config.toml
num_hidden_layers = 10
hidden_size = 768
n_experts = 8
experts_per_token = 2
d_expert = 944
d_shared_expert = 0
hidden_act = "swiglu"
moe_layers = [0, 1, 2, 3, 4, 5, 6, 7, 8, 9]
router_score = "sigmoid"
normalize_top_k = true
routed_scale = 1.41
balance_loss = 0.000657
balance_bias = true
router_cosine_scale = 10.0
init_std_router = 0.00717
lr_router = 0.000653
vocab_size = 8192
norm = "rmsnorm"
norm_eps = 1e-06
tie_word_embeddings = false
optimizer = "soap_variant"
learning_rate = 0.00126
beta1 = 0.95
beta2 = 0.99
max_grad_norm = 2.0
batch_tokens = 32768
max_seq_len = 1024
train_tokens = 370100000
max_steps = 11295
dataset = "wikipedia_en"
Below are experts of layer 6 (counted from 0) of a mixture-of-experts language model. Rows are named router (the router's row for the expert) and show model dimensions 48-95. Each number is 128 + 24 x the weight over its row's rms, rounded and kept within 0 to 255. Numbers have three digits each.
Before each expert's rows: "raises" lists some tokens whose logits its average output raises strongly, later layers aside. This comes from a sample of Wikipedia text that the model never trained on.

# expert 3
raises: " ", "\n", " and", " The", " in", " the"
router:076129105181134106122142190097145113144094107066150148173111140107157160120107146140138075122147114153147132134123127128131116165136166094136147

# expert 5
raises: " ", " in", ",", " de", " (", " and"
router:115100107153105081140156118131147144167085119115147124122128129133137117147127142168071110126139115114173143154105104113129119162106086128100148

# expert 2
raises: " ", ",", " and", " in", ".", " of"
router:134104114161098109120135175204148123113114108090154118161105139117124126151081064103134100101148137131194106155108083136131124188121145116120144

# expert 0
raises: ".", ",", " and", " ", " (", "'"
router:120141119183107120122148133126137116168093135037114129127150158147160160147139118093114081154142079167157132128114094104167117113091098096121133

# expert 4
raises: "s", "t", "1", "2", "3", " the"
router:114143105160126085118121100147109119134100120103101134121107136140179131089136130138103126101132112143137101126082086089159141169117137086141145

# expert 7
raises: "s", ",", "-", ".", " ", " and"
router:113130149147109141154109153135142121139109135141140126140105153105145107144113115121124116158135115184152106135135135152133164156118143109133119

# expert 1
raises: " ", " the", " a", " in", " an", " his"
router:127078146142113113110125125141157137140135147107134146150150093106131121154162154138165099133186102155097123144121124154145127133125101149109109

# expert 6
raises: "-", "\n", "|", "9", ".", "2"
router:112102105138107106160132147101127145139112126106131141124135151117165107140114117112075088141150124130109094179128117110142116130118120111151153